python train.py --n_layer=14 --d_model=128 --n_experts=48 --experts_per_token=2 --d_expert=112 --d_shared_expert=0 --activation="xielu" --moe_layers=[0, 1, 2, 3, 4, 5, 6, 7, 8, 9, 10, 11, 12, 13] --router_score="softmax" --normalize_top_k=true --routed_scale=1.5 --balance_loss=0.00476 --balance_bias=false --router_bias=true --init_std_router=0.0106 --lr_router=0.000676 --vocab_size=8192 --norm="rmsnorm" --norm_eps=1e-07 --tie_embeddings=true --optimizer="adamw" --lr=0.00333 --beta1=0.9 --beta2=0.95 --batch_tokens=[32768, 65536, 131072] --seq_len=256 --train_tokens=416800000 --steps=6338 --dataset="wikipedia_en"
Below are experts of layer 9 (counted from 0) of a mixture-of-experts language model. Rows are named router (the router's row for the expert), down (a neuron's output weights, with its number) and show model dimensions 0-127. Each number is 500 + 25 x the weight over its row's rms, rounded and kept within 0 to 999. Numbers have three digits each.
After each expert's rows: a language model's description of what the expert responds to. This comes from a sample of Wikipedia text that the model never trained on.

# expert 20
router:516473505499512506538503484508514467481542540505515535456474472470470473490555510493482517511518506487538504509494527479539525526535519492508495542483491532486483469442489487507516529476488513501529512535474545504497489521506503467480482532527502500454479514528544506460460515488497461516519495546501503477519522505444484528477484493546467493480538460498498521475508488470455547492515
down2:482526537482510513520498538547523491478513494490495530490496494458463502497529516504463499523503493524529527498519518504552520484508524498482515484503471509533537497515521504526493463478512486496535561499513456531526511519483536474471489515504517528470496490491489466474447520474522553552522503464503476499523473511480482498504555477502457535492477495498487514561547521545465514522476
down3:540502502460528493520521517520520478468491498463449529500494481467482510498509513484481531523491491489488470505521529454519453526529497479506526498489504500480492529448541480446501460515520540499514481479488445504510502511522524454473525482477519528455482462471522501438513493507477478525461499473480495561514508481473491503517466475533502521499492493498508489507566465505483523505495
down4:532462498445510527480511495487503469487542509468471539484503510511479532490490475508508474498526529504468510502512508512462504510515514484534506476510473552498493474469509439507496517512514520513503497511537525464495507548485520510454499465510484468458501468484528490577512500526505510519470544477505523458474467482495506438547526495514483499515456520517485500522506521470523505453473
down5:471532525490520489511504496549501516528480501524529507527472517530455476482478466517508525462516492465539503530474507504489522498492505521532517531502486530471473528508494524474501520477490487497466486504558488465496486562498498506535499532495488527486476519426465522551473463484498491517518526479488517492558532504486548550532520492474510495559502470509479483491488499504471501483527
down6:512466499479564521506518496566499530479497544498528544525439482442471512467455530504476530486513500487533519476533528499510493472498490457531515506518519480505517503505472535498498517485460502532483492508548548530523521511487515513494460503497524496482484508518484517471501515468530560493450489450491508525468507515481497500508476466503480490495508510482502466485516520480458473490504
down7:477514477503502463505534526535453512476503468486484478452528548495439512467470476527490504505502494510468478531495524485508491525503524536478516494491485544553507493509490497544513467529503522492514476508503552509538540480503505476504494471479503496535513480523492519486457473472527503480500491553444498512473519494480548546468485528507503486480515485522480535465499516552528523523486
down8:552493488494488456525518512554464497492509480541452520495498481502507513480510524521486506504479509493508486520562525491524505504531489464458493517495557492508534501483482477544491461521475482460518492490445523507507510512497509537518453479498508468495508487562478520445433523475481483518513476522529510490516498522514485506492523531487496537474506505490538508558525507492489505488463
down9:519458509512471501498513508486463494531453509491488421484483481498556514513493502492528485471465501500512515533545494476544487478480465527473491461473503453478490495503503475465539483550450513487468492500488512510511458524545479469525495460514507519527529523502454487500496505494518480555513532525535504485451496508513500492488491488502532501519468500496510536511529470481528540515483
down10:505473471495469443493540524527461433467547510470490539460504474486504522539478463500520486494505489527510534520451465484480487482558485498522489520498514480534502495501534501561503498468503499486479475511456517457525525466516490518508495506535477460495466481504494528435501509493503516527515449485507525521518514512481523490501492484482509487487521448485484513471482494513496497475486
down11:537488535499525534528532501523488491525507473511487497486498489511453474515522516486532478527479510548500495496492498511511518493481507516493506508504492470486541456505518490522522502505470517499472500538508485517519517491509500452505472519441540475464566482509483483478480483495520504504517533565478517537462509535519482505531545527461449504513503461543476501515443472501538497481548
down12:529497550498541524486509552564481508542508480512510487514474479511499498488523464497508477511504554506495455490511552510506496489512506517524518505525483505521515514530480506510472511462519487503483510501546512495496512500492501509501445516480493496518502511520433481496418533528513507500489515506517495509495474480464481525515519450530480523464448502517501526516505486519449552476453
down13:507499506490477539468487505492467512524506516473472495490482484485520525513526517528561458497552439515497510510556514511517497550504510467529520552507523507494485487505460486499508509513451518522525503518510544507555512468517504495494526462535485500524447453511517506470467510469485484547510467547479521495507496501486494487467479532528511510478494504484469484478507512498444535480483
down14:514502504510511527473492518498521558540542517519528477501480497498484499537499502539493527508526459528527532455469483478555522575553489499487503532483514535455503481504505503498484490548481523522486506516519461509432502481489508485511530481517515501515492469498513459475483529532498474496526484500541526488513506485457513505501511532564498513512508510543490457513501484498518538513497
down15:487552519507525459499470516581457507542425483509526461518500471531497518545527510499497518463461451476521505512512493497466530491476500484490492483507468513495501519483558497475524491513485496499485476518505494523476507516549467500521494490497530542492508488494505542459534482498536476509497511488477519514509509502483513495516531548500515454522521512488517521493513487514551460517532
down16:523490484540492500545458466549492503527490513515506465545484496500516482548517472549527483488531476493502541489514496516487499521473495472539496484522512505482477480478515496486509533563485537505506472517525526506493473532497480492481529470498506549501504474502511479503522469495489445491457489460490476540496493486480498502525541500435527510476551526513480529487519466517537522534528
down17:496466522500478501507421498554502483483450514558502479495465509503506482465483507506463501479535536539515510504497499476560508523512514482486500471485496476493521475497474478532519478483515522499556554501473498502517491475505522551482538524497507484498517510518507508514482475491567476539472473510544530516460496502479503463481482486482505485537467523500476466497456525496519485499496
Clause-joining conjunctions

# expert 14
router:520468506485479490524470462426491497522508543499561508513506510468488491508479504505496474505451503495502523476513495465440535495484487481508530489481478524515525510501474489477480470459515515490505525499482509464519492538527504487550498468493511545550500502499545509513515494568519454490476523487514511498518501474533533470481546478505455514505499499495486526483497524512444523509539
down2:515486499491463503496486502497523454479499481503543532529542480509541480519495538551508440522458514513482521499504512473516530490503526518500501507512553459506496517497468457524543517501540508458500495502533518474513514511540495493515512487505492545482437506558494485522493530510525505500520516520506500519508467473532556512537509442465510498518488543493540499492530485528481478511496
down3:534489485527493474502480486500461521475430510586466480466498493487486477472487442546495492508492473510509514458471494460518504513493534483493521501502486527528508501502513529496486554503453480547509498510528482493531483495503480490473499495472467495476551503465504470533511500499538477527484509518465479523498499481436490484508498507489532470488506490499461478497507521499545465482533
down4:518454514536516473493540528497506514543505550523504466542497476505516476479496494469472543483508510513506501473461477428475505499491482455501528544504493512520520540511519471518514501530518500517518530513505525551500518465488498488466476490498433505558514499501521462492518492478542494512486468529521473528507454483498499534514451530496504499504491525492532496499508485440495523486508
down5:523482495511481473472490513479489531491550493480475477460524484523473471494433479463476483478517539526464506488502475471534522504465528530489528506459523528491500544465449490530486468537527474461492509512511502493519499490490483464475462505528509476534537526462515493487475518524521473494499503503533516494536458465509517491478425508485512486522477500522494485526518492505528459495516
down6:542475487537510493490507486503491500474506518502508513507469506497534526518475486505491500520508565502503520502502498482544473531477470525484544545480541487469511520483477501515482509525527464538524469490540534440544510503515491430495478465472478506531481497471505483499509481478495466520508555478478510526560512498484518548496512529489536505526524466492487536526503493472497493485448
down7:506491480507506523490513516522511484499489502518467501513523544442517511532506511522503496519493488513474505513502528484511546495471507476555533500510516507534496504509492458477474516516521539526488499495510493542487436507466522547563513478490483521476497478514531488529483572522483529451490506490502496483484501474494526515509479465463496507498467523485464458546480466532495521478569
down8:551481457501457469491507479540500526463499498539507507534503507499520521502473507485503488494478514513502518491504481477538496504475494532515507469508501493484492519541460519493485500532535512485487466493505505459493497503549495513507461476488487477520485494445470472510506478516498448494470538474496503490551501487581545511496570463498537516477481463537516483535496540524485504515467
down9:489545465505477554505533492487513469515510535520435484493533504514493480531506506557530511508518513497504518482513514490501480537472515470521531496462473530519465479490549499505563533510479504500493515511501528530476502518502481504503524498512487470492526536507548529520505525531468480463447500495476539508463472475461496490484480464436530499524543510499478498499511490513479522518471
down10:519465514473499472460476513501501507442493473501488518545500485476524506516469506478524518461535531511459484487486482466487499474507510540495517482475490531497504487508471539483483510504454502490443555494472529494504487522500520444480514466495498452493476521507525448494450486509566526495502512489499499487496505510490515473485509500546489472513502482527493458441525528479489502443515
down11:563500527498526451471510460532490524509483461527534491492490482509527560510507464485472482481520527489502471499495474465521494494470481496481522457547519494483448475501483519494513527514497508513475471459530490459553474507502478488504494469535470506485482547481497493490526483481487477506472492459458487523504522510564491523475506507473521479520537502528449502515501522456498480512509
down12:551482496523551510516492533507474543508520489480486467517494491524471509530507515507488445526474439467479486494478506506497493485532546487477466497509518454529525497537500507512539478518507506479488522493487530486523500457502550493495469524536491481520522540448504535479494524487554503485501460497541520511515496520532491491478507528500467485543489482502494498548526533533556495501485
down13:503495481493483511503497498475522447500478481483560511511523523525493480522540485522510477493513486523483531503525556515446486483460489548537505476521503490483496461523481505497492489498523548516528453492518480513496472486470511495520520497504500537458495528489520526559508497498491505485502498509498509489470528513510457472526493427470463476553488508478506489567490503471460528539510
down14:486508504483512547511468455491515478505513525479500457503479494504495529538487493537486489500508508538520473490496453473544521476473544518460501464490533537482489504474519470497488466481527474478516502527503467450464489487533537527460549499519513484527518485467493488480549519489473503510519468530543484492470487520457458501478503479487510533533479514535493471501507505463507444472515
down15:474529477475499503507495485503550472513523476544500501527456516531488534522538514544504502544473506460532540489480479541517527530489493522523477510503498472499493488492540462501554510469502509499517503508485521491506506497462488564490524502500465516472464493495515515524480504547456526497510491506543528497488455501482502550522504480500462478472466528476455474495495496545536474540507
down16:521458525516461545486494483461483501522586486514526509475506511508475511537492507466504484469494463481483474453488473519538513511509488478438477489522491497502463504506501509482504464499488505499549556452521494527467522464460473475500523539505508498493468503489459536499499535480495501507494489509540476505502517480482467491457540505518478532509510471498521467486496519520466482507539
down17:508474492497483486479464537540536453543497470499516523482510500498495469529495495511466515503431492477519533479512537522463510472424466486520472486522465497507500522517466447502481484471515562481496461446472524510494516487475518501558501485493508543499515507497477500488495547501487521475485531518467489510529502509515513508506549481462476501489515498492496527524495523525468482514490
Space before numbers

# expert 46
router:446461528492489524554536530496531494477538516500517523524511465514496512450492526477472480498483463488467456521529495471505537548496486458514518495514489496463505504515487484514514528516542486526485505526488488506473454528510512549555499501486527494500493478538484529439501490479485478504471513468511470481508526466470558503505492550500478523497510506505467498453498530508487500522508
down1:482463495544472487521517501494539504514505478480458516485534500471546459526517540479481519495539460487479532506469495507532525470468529549518482473476483551537501511485486511484492506510501499500506474540495501462461487468510509479490515531478491507489505471515515522498507507496454499526516470496456529507487470539481538553511524527581496512504513485477507482521503478494453476473536
down2:474538529484500505514544505490477474510490496478493433487484531482548491507532478511535501491509496477498521482504479479508482507504488472499493535495503489463508517480509550512509540478521495570451528479505500503510524504529462532487480529504467494492511499501498491509508490521463487505546519537494546510513498536564450509492441498522468484515469511498559478505535461463543490504504
down3:520527522527486473493455520533510508504531471507487476544507528518525482508529504543527510471501468513481519496527492452502477525500516519484468505523508445515528491487470500527494544517469531497395525500516546484500486522499486496516519437494517529509511469487519520484490510508504516485479512466494495523494537495496537507457540484475514536482475515451495492492489455522511474474514
down4:502501534513518466499489502501518452514507467511506531502473521517471456447478509521451516496492525477485502512513491512555509485487487475509490484529450509540468520490534483475495517500531516522535498472487473486527496468478507473490532460503490489500519449512545506586519483485517503492511520529490554513474497487464511546567486500526493488486497529498515496472552539487499486494491
down5:516509515489461462518491529564475475498547481519495509515488521526471487520498504527486489493499443470509498473463490491515543540494480486516504485503486491506504500506480510508512477489483508477463536506461540533481488525472482501484473484506510526459522486510508510431440530479462496516442554498489454497526490484492502555508502495496522470499466478506505540511497502529528535527546
down6:500476511478508501499488539554523483471515536510525507525538500465454536490452528489515488478489503495519520493481505500525500505499506459526535513543518468494496503556505510504479497482518508515460484501469515489507497487545554485526540501564493484465507472544469522463480486462482495498485486474490520452494542476450529509512513546481494532465534481515499533483499508474531466495514
down7:521501515499477518464501472508503513457518515526478504533534477514552470476501522457518507502497482509497442498494484461502522539480512508462514472503537477482508519444509490521528486498512496523477467511527523501512469515494492557493469475518500484482525484516528532450486520519498500494520557524518528490497497492490522477542506475509496512517451489512532498580532476451448516472491
down8:497545492469485509523496524526506489510480491505496494484466495499469530524501481476492490468511487504498446464488510506501475520539496525484483465534502481461502463508485478503501503496552496475523449546501502541496529523496501496464478422464520504529535537483433520446477516496550488526487504516537441494516516505505506491491494521474479527471502485534485487525445489521525512495497
down9:465474462466523447492515490494525516483496502538501487478546462517506483557518525502480526486471448489524526505519510498509483514488454491515507491510485520532517507531503456494490521511495491472487486460500500509478473407507495482537525512511521495498487509498473490455490524483489518556518538484486491508480471481524522503475502523462518505455548494511454531479511500548510517500547
down10:514457544494493498505540462499490493522496493505498445509491458521530517517515477497517478485482524473463483527521502476490509499481509509542487465507467485496472483535504499552507505498465449478516491508473505522497478491470536482496520492464520467536507558459494547463511562471497527497514468552493497505492510474534496506496535484527471465498514500518501526463460459462468482499464
down11:528483469541509515466486493501479477522504489501474482544532519472481515476486472482483512463498546495503499483563499476519493526475474518491483502460522480494546468501537509502472491497437521503503452532540427503530482481491500482528524479508472503507526569455469470504495472507500485528518499485526510499542500524469506500493479498484531502521479456487469499465520488458507509476480
down12:457517493464477512531501523531506476516503483548480503471505494523524471507474519495484508531504493500474470485454520507552469478535501492494496496512518502480559506446492492477491499484509484468522524519494508543549516463516508483496492484479517497539502497506462497425456519491483522513580473551521495522503523540508508515508478462509484517474535471505484534505493520500550510526499
down13:501495465479533486507507568546476492489493522486498497483488497473489522488516509497478476517544519498489481500513529533519474541472507508517523479504510498490531547468521522542484527506491489534506495489491493526507573498540490533492535537535459490464451468501492485465505484533507523465515488522459517496513471438484479506529491483502525525496577505487501542477510499492536506529508
down14:535481516474512512473517528496518528535506497493483551501489479470532484526511518492495526548499470467497509516491499540439530483532528492519522490530475484493460463489503508499505535475497532461450516506459474503512509495489513510491506539530488507462492507473545536465465504487489473525508447517501515505507509482476499479542510527469477514520518506480475490498454565509490542452545
down15:480492526544463545490517500470517506515508534486487550484522548432527487520482477528515492458523499486463500520522513492469473476505518541500535540481536520457531469511519514476502500500477470531518465537493497481487454459479481503509488531455494507452481489507484504484537490492504514509509490545529505476515513474506497495505484533520522515524468472500532513499532517472429508510505
down16:500526509508512513518489518511534535533450464483517491515495441477511518533496513497477531494470497553519545515510485483479487495475517489497518496478512542528497550482486483506520548505473433463503505507511491510500498495483502448502510515455482487508470532521523533504512482500501541482477490516429490496468482492470532535496494476524501492512499493438521530498537454549528520480519
Definite article, table pipes

# expert 39
router:476517486443546488488507527525494472480499512489467497513558496518524510549466531497522524478512487502485493485486456512489519493475546498521517473523462502477500496491472490503528525537516477520490487529503526558524463485535474508483461539462490483532548481493471541472480506480538464525514496512493467494529526529498490525501499523491510494529440505550529512509516539523492513534522
down1:483544488506500502487529518528449514516515535482518516491479469470504526526437527513495534492487519499517483500534497483466518540518510517484490490501445500476522446469494512510502487519510503485513560467501524489440493518504519449531466548495566534540509512478485474515502488506537462492512485492469459492511511543461513522544517466508512485497503492474489515500491525494487477490536
down2:534475452488505543519510501488561487499516503487516514459473512471513507444492547518549478452488520480460475536485468515505483507505523525535512481488493543515483494508484489552481473480505528507478485466480522517480488489535507487474474499537521514507514513484491482484546535524468530507539541470494520536502481455505479516544464506501488479484507513528482527514536462491503538467481
down3:514464502511501538499478513492543451464478480481497531487506477512494466496498490519543476479471471514495491522550486498482539516498485475475484532566467486497504515506493462505518462495543507456491460475552467513483444490498465482508533507502456490494470538517504486483518499528499524539449521478513520525477470503531507499505515466485511557508434503485507497495506506517518523512523
down4:492499499511502480482498521540488531552485511498538490542470499553478543505516499560493520486493519488484521539497575501507541517486489460483526459516478479515507503514492492511519503496431516513467476489519456487492502488529493497570492510496514484493443507522507471527497476514460491475485487498494464505520503469491509531478509514521521529496463478531526507526516471503451492517452
down5:490485538467510451530531517541472475500539519496515537499475524525515481524505497510535515493475545527497522491559472466460473515469474476474492514461478473480500479504485514516518522513470497478557506510503473528512474511518501517497472474411507473506513509515459485480470466480490502530516497481555476458529497507504549506483492499460478480506500493475485486507497554516510498488498
down6:494517501506497496531517500577488490514485495488472472440462481472462490528504469472500511468501519505482514526500471487512491539485481506533526502531488485486487469485480485490500507474510568529507497544516519471477472505510520520495428499484496511508537522474495516509504455515482487488521477523489503549542521532510455504534484463505494482492455466519503538480491507522491436522540
down7:500498542519500498518500495491519514527518501527515539470527494492484504486496545508564473487531523554468503485490499508511505495524509462462490524516496517581535500498474551511512482510472522483509478507474524465540474528520481524516490568479515517513530477507515510511504535474461503517501513456560471458472518487477502522474514478510503466498512496503546485531513492492484465495454
down8:464495494550528490525564496555496487496526497494514476514506509464480526468525512455521503500513518490543503513520506470483482537464426507517460494478491498545533473484519484503512520528492504503499469524499497486493478517533499518512413483504449491491508489529488484475473465500524492512451512482550448516495501521506515524518510496484484492477497465493463513490481484499553506513498
down9:520475494509488464485465541520478427504507539513485522514536525522536477476517495497498482499498493472477483518473488513509518543494547465521485499540462501509493548448478492486489504531475511501493507468529472515558514474535535526509495538516500568467463502504459518453480511482499507508521507501495523512511500516473530532475512507467522509501517520474543508479539471461525486478497
down10:506452504514475527494503491479492512495509487526530492543494497490529459527517466495561468498522507479502530477496521504506543536491463507557523482547526487541498511518506481461511465480486505474497482519517482487499516537507501481557478515491510535487498513481512484479492502536523497485474506492521502435549544472471534495457520513500517472502508442497531485459494457548496504491534
down11:479535514515496485519493462564526520529511499493492482481500536482487527520507478494475493476525481500471547462519523505501481487492445506524486463484477535521478500553471475486562481512502494481500479553518495464534509502508500552495513507503463504531509463474532504493511507454455519548492511493490507496507503544518540536526524501475501504519516535521500523533471498558483481534523
down12:477480550528494526484510557536489531486446475486470492500510502525480495545521458507494495477513492535515515495515516482532481478492493517460493474528457464484475497485475453517542476503509485497523483508500516491493451488463504461521475511541496471505491511477476493495481510490505521510527538503479489505554509534524529515466458456496511511508494534509482491558519490545533558496465
down13:547496469488533522533511529542467505494518482476461525500499496480498536507480517480447499511501455498566477510481485497505492543478508514502516488543474461509469451440504505509541484509501509545542526525490458476494484527477460491500454513513505518475504554463456484469501490549503530492476480495512517524530516504505514515518522511501526515497503484522474472502531522496501484491546
down14:536503512476497520505485527501509486523542471482498517493487466477510489473544513517519492556455499488485539573465489496493515458493493513539484475534484520508520504493457494441515489465502489495512538505497470470531443497494471509532504530478498457485461473511509509495503540521499518488478527491528514494529486456529486521484487481522485544504501500479527458526530427492497512499524
down15:532500529482536515489502538501458494471513519514453520459555519496492528503491485509454493484490475434513495505527480490493557488503510486501485489527484498499502489435507492521520493542476519511520538536488485489527446442491489531499497504472439480510514537495478534472503523496527509525492512460498513512508488480549484508512476522512491518507463503559507488461518537514477473483494
down16:507487496541496502535541516563460546508517526503482480471525510494443471505483529463519509470526523515517500489519498500497435491460508487483484490499508482523520484532528482502494538542498514489527465474507478487501503483581468465507441532472482498490502460507446515504501505492485507517483490460515489518546461534503541509526474516495497479523495485475507489499486530498482494497460
Determiners and possessives

# expert 43
router:512501473513484506486510508518502534546487465496510456446481526505519528501472479487502494483518519514479525490489506494517456483481533460465515497526540536488478514501512509443539482493477526508512483557558451474497518527506450493456459494499475505511500540498520514463509489480484522513468543466511501500474501545537473519492497480508498508507525496539496526526506495487506429497549
down2:522504462458469501466507470520522508479484504478517482506544549551499495499478503537509517480477506518501510467515499541462490475469429537507489484483507499468499527495473529505537463530477494496520535493541521512485480517521508535456491511520498493524524507480509496457486499486495544513509520551518492548479518486566485509496506514467516520524486545540503488475473497487487465530544
down3:529499489514548470491474482509502514473493489494489494455522535514473496523505550513469523472508534495539528507484515467482493518463463477494502476497503469519567486490507509494532507508508483458441507512507535508495507452513473539522470549494548514520525481432509484512548525499518519505485534495490507531535460506508489490497513466503531530465471513473538530512500471479498467481483
down4:497520552493537507475461549492499516506498496493471528482514487505490494499467525486472542471519492526454479500452552460486511515533511531515510527511491457501538460480491498485516505540538506491513503476460491465482521497470500463508466521436508508528482509502495494473493527471529493499515502562481494510496514529501516474495469471530526492533489448537560531479482475513508496517521
down5:509509541527509487514481498522480506536474489514510554520498468498498523493510501437462537522456509437489479519508506508498506490482481531507516528475446464503515495499487457467484455506484495444508474476501485504534518460513479511497480531519494526473565490500553480526527502497491472479471494481506508544520499500527495495547507510512469493517495491507569495525551467521519495515494
down6:461505478505517537492501507471478519485527473453456467490500527462483471505493543498526541482495520522472515467480504540489504502505452501481459513537504499508539490491485481498522455490477485480469516474458508524518482483525539473512466538533536511508467498516492492513478498500503537516563515473488510503488477511492486504489473566458516533533487466464463451506460484486508471501483
down7:485495474503526512500513549501503503508480473494506498492491507520554506508463536464506524477521512476503537475484475497486475521505532546478504502502501502486445467506467505432511470479529522501481513488518522497506476475512474503449529503496481535495498461516483482496512511486459461547469522472477516513502495531492473468542560415486506479505523468513502448491517500460519513488526
down8:494564518514521473528475519554507476492471575513491540483489481498470503509512524506473523507484502523477480503481486478494535476479493477494541473526501482503486470485484518466543544506491489507537453534518497492498507518513482463516457525486506499540464485479523531490492484479495494512468479533503504501536536503468538494502468532472426517476509518476509504552493489519527512534470
down9:531553541530507497496529540611466509537468504485509532501514457516499503484515462536529486480492488514514522506505526519503457472485505511492499479518522483505496486491516521495516544473512548503520521497531522515555508510496537523484472479538493499491457503463518506503483506489468471504495489504458497506533524463543493473516491461471474507488508471481497517503560498506520494513493
down10:512516480472495525455489512526495506504551517487460485550513471495532511516455463503521514450511522489478501519545513470509548489516523528535519482506505456491534486520489501528520461563520474494440535502464491478479522482530454478479486469511502428518498511501478494503472510488518513523532485525484490492488513511515525530540472503490481502543512503450493476506492513473510480509477
down11:491524502495492507510534471518491476454478478506506510525483488447444485494495498468526564532545495500472447488493509441524521487518502508465523483497483515474465478490492500506481474529494485519476501517528528498480519529522485442506527505526527467511510501486414465466503512488502490487524502500500465522501516495472506457502446487512481504478488478474548483470480511507521498536464
down12:505543491519522517512495523516477504505473499470519484523521511487461509501502464498478501510487481518506527503479540527482487529479450452499479481502471492517526476505447498513536496520458494522535511537492521542515452527459479493527493502494443461528502547458478497468522489530501523454501464490532523543507484548530486475472468485496509550464534478489514474513497503460481486490473
down13:514516480459497492482492536515502480486510516470468491473518497507491491506491497480502544514538462506522483512517490496526524490511485529540534521549509522476546484463488509459532535506516465474472495474489492533496519490478506492498514534438524465507495501495523504502509511569484472518495474543502476515489507502460506499521535520576467440487497525525466493492492488548542528543513
down14:532478538499491494480542470509551494471478529532512533496495489514497474506435534555476472526452449520490494516498504501517492511468513494463474534515471513495492483516539534521500531504497503488533499483489498492529515482517507531519489495509460529469480543499505468518524513507483500519502495513542499508558497474521496512469540471462526455537469514471498464516481467519537514516547
down15:490461480476525514493480513491491501519505519557480486472486449459557483461516498494508432498485501495509532482560515504503497498550566489546478531496513506500518476524540488500475468558514497535465548481493473482473543487525475500504537501504508488503486494507464510528496505515444509507498511554505520484465527531516483507488507485486490533516494525486512518505507506514505514539474
down16:501469521554503526499536481516517494531517500455514490510454482475527478531442493479496489521480527456558497496486485523486494468492517500475486495483453462465485513457515497478474523531577473503533475501494499533477503502494499520474492467521457517472532452496511462497495440494502515525501511488538514515488475509490492538482476496504509523535518503469511497538522474479529510506463
down17:537503477474524489505497477530501499520485495501473482502466468451483503524483541487484495519454477545531510500471486546475476457526472469484464501471500506531460499513471489457529502483475478488480488501526496552472565480505528472501446503487534483511520484490467486513532510484505507525511531493475473450530488522492496453513493496531516526478508471520475499531511490493524506572527
Short stems before suffixes

# expert 33
router:524486507460483508487541499527505479511511539519464549482485491539487458465507519529518468477505473470535512468504518487472515536503506513504500546475469539483504482517476436493490453522453512448489510515506512505555482522534503531516478540487513536506519521504463468497464476484502503549495475515512469492520522512528526495535550474500498434519489502482492518477503501496506502497485
down1:505473428508547465477526507532536471480488505463481522480520459475509467491457538470500460493519518487469489500460497496473537469558518489494484550529523512517478460484505495499513532509517513520514529499471521516508488487486504491467454510500539485468524476487497496487492482529526536485447494516471502495482469536497500507485544490466509526521446535504482513494530500499506493508450
down2:489503495528462485530522508533506455530502535521469533527478518537485506481467498522479497491496464518490526509514522529476503498520482495493505548508460480496492436505476454511479522547473528461459506509473523501523477473534526515521494469505502480503539526517462521495481498507505488519514466465530491435498510491530540463537493456535508480469501532530532527508471521465525501518475
down3:514536446541499486501501501576487554519468514488490479515489496496502534486494504511466477537512471508492497490476522517502439529515512548496528513512454478508529544483477492534491509489477518562481484480523469468508519534508482496496523481521472510501511495513502497482497480495492523485525514492506536533509468511538474474463484479465494493543515508514488495507498540456496433443487
down4:509462507537544513474500521489504474493512486479518520501488462467498486463487491518500493519469483529483501489480476515503484459508478529519488520485536522515481489505485518515478452509423501526508505498478476468523451459499472509496530517501481570515471526492498498538510482517493476501487505515506470504463539513518466542530520488457467453452516491490461453549515465482485531473501
down5:521521493491515489485486494489488521511496476483505532502501497479496509510445515468491479458467499511507517486489498506503475507546483488491463524499471477507483550556442502491515503506474513509478540435506515487491481531524500431498486476535469513521511486512480470516525489532534514553559459492525515459486477490496462472549486501490472523461495504499470496463542550492479496488480
down6:501506496501520485467510499537484466503529518460466568502517490500543532484471489493521539447455506479514515566478450507456529520493502514512493529496513541454503520524495490501552513523457526484485519499535515494478467516516447495520442524491495482515501485503482507489486484490463481490546480464504525507495473499506487513479509512489480520524506536479549546525502516508485499479477
down7:509475486477501448530472505494507505516496487498487499556496514461497501537506509484486537455488510517519522528496512465499492507476528505507509462485503511475439519473516518496487472491509512505541525542528482512522495525484445500499533508494489501464440472536544491461501478546514451487503498470477486525481512496492509472458529503541576500503469526534542529520493510545501480506499
down8:534485545519451497515502493481492509522502496471520534491522521473459540539516514529518481493579490535512523519532487540447495484466489500535492491484466480488515503462531504488510544504519509479461475484525485514522526499455482483510512517517511406508501520471490544512485521515497509502486473491477484484516488503482497494464497504483558523547459471502494516520483494525496500508478
down9:525492491484505467507497509467525461467511438549476484489474496464511510498504483527467483521485527476486514489520484502495538516470446496526476543506491489486474546518484532507537463498510481537506501484501498497506537491566521467523550499501482550496477509473466455471477531490524517543512481495495498507509466497460497506458511483451510470482501501492520552515485510464498476506545
down10:526479514474523467507495499534514541468515499442469483507531507487471531502519485507529500467527497527523523524538504446539515518518507455499496463508489491472502518545489468515499531528446471498462493520516505497491487486502528525482518512522509460477504508481477454483517505525442473442484485548447522515466495483483501528480477494524522486501546471484455521504481487515491493466500
down11:545497521473467533491501503519503496470459498519487543519495515502491525503521490515491531536536517515494503504481444492506513509504499469525583475484498481535511483542503500478494493479491530534517479536555500484509540531491491531521514507474493546488504548525541474462469462490511490487522517489494492478515488474509561506493518472455510488551531509484537464508451493527504478510496
down12:466509518507475532523489511499514449456474476500476475508493521527490487445528514451497519486515457508479495476511522477513450515472509496517478510541470484491511500525528496507479515503505505472551530473513517499494507503431494489476542507486486469535500518479554501489486538498514537517522544513522471496519476505500480517511513517512468512457508476469461547476483546468471560503517
down13:510511501495534512473481518528495502513483523476492577522523492516529491476510480491491493549525498496541497520559512473497491523477534532493499481520502485496509471450506513528467542523467481496510504502472495464509447545500483479534480525545532512507515500508526463452510490488506494497494539471480492530518467446485547478492494469508507520514501438534508466536487529512519504544491
down14:523547497520469519486475495521526463504492463495488525481498522513498490509506497502547479534521524487468506477473511503513514502491490469536482478572459503479493527521477493487496502468467506534445481474501528508489533502465508457518554487517501496509520512512475484472491480509471491530495488492519449472510490443476467495544473505521503498509537525492520540539474440510513509433517
down15:548528493523532496514513506549529478518495500520525454475504506489516503478461516462500471538433521466504508519452485474475499470514480508518521476512483520508484483497497500481533445497547513475511513493491481535503483492504512479517508508488522495471503524532473513515497512497505515502513463508496468554510506529510503416444480536469483506490520541510480535438469507532511482507516
down16:515487500489529500483475500515513500471516503485495534503475472470493508475552543499451516514473497501532498493522460519527496516463527490475464474499502485514514501469531499504474507504487446497517448500494476495464478525517514553496515485465470498514515516547508540462492512476526536577461507531531533497515521547503474504487517489477529479571513484475549477504526499499509511472506
Indefinite articles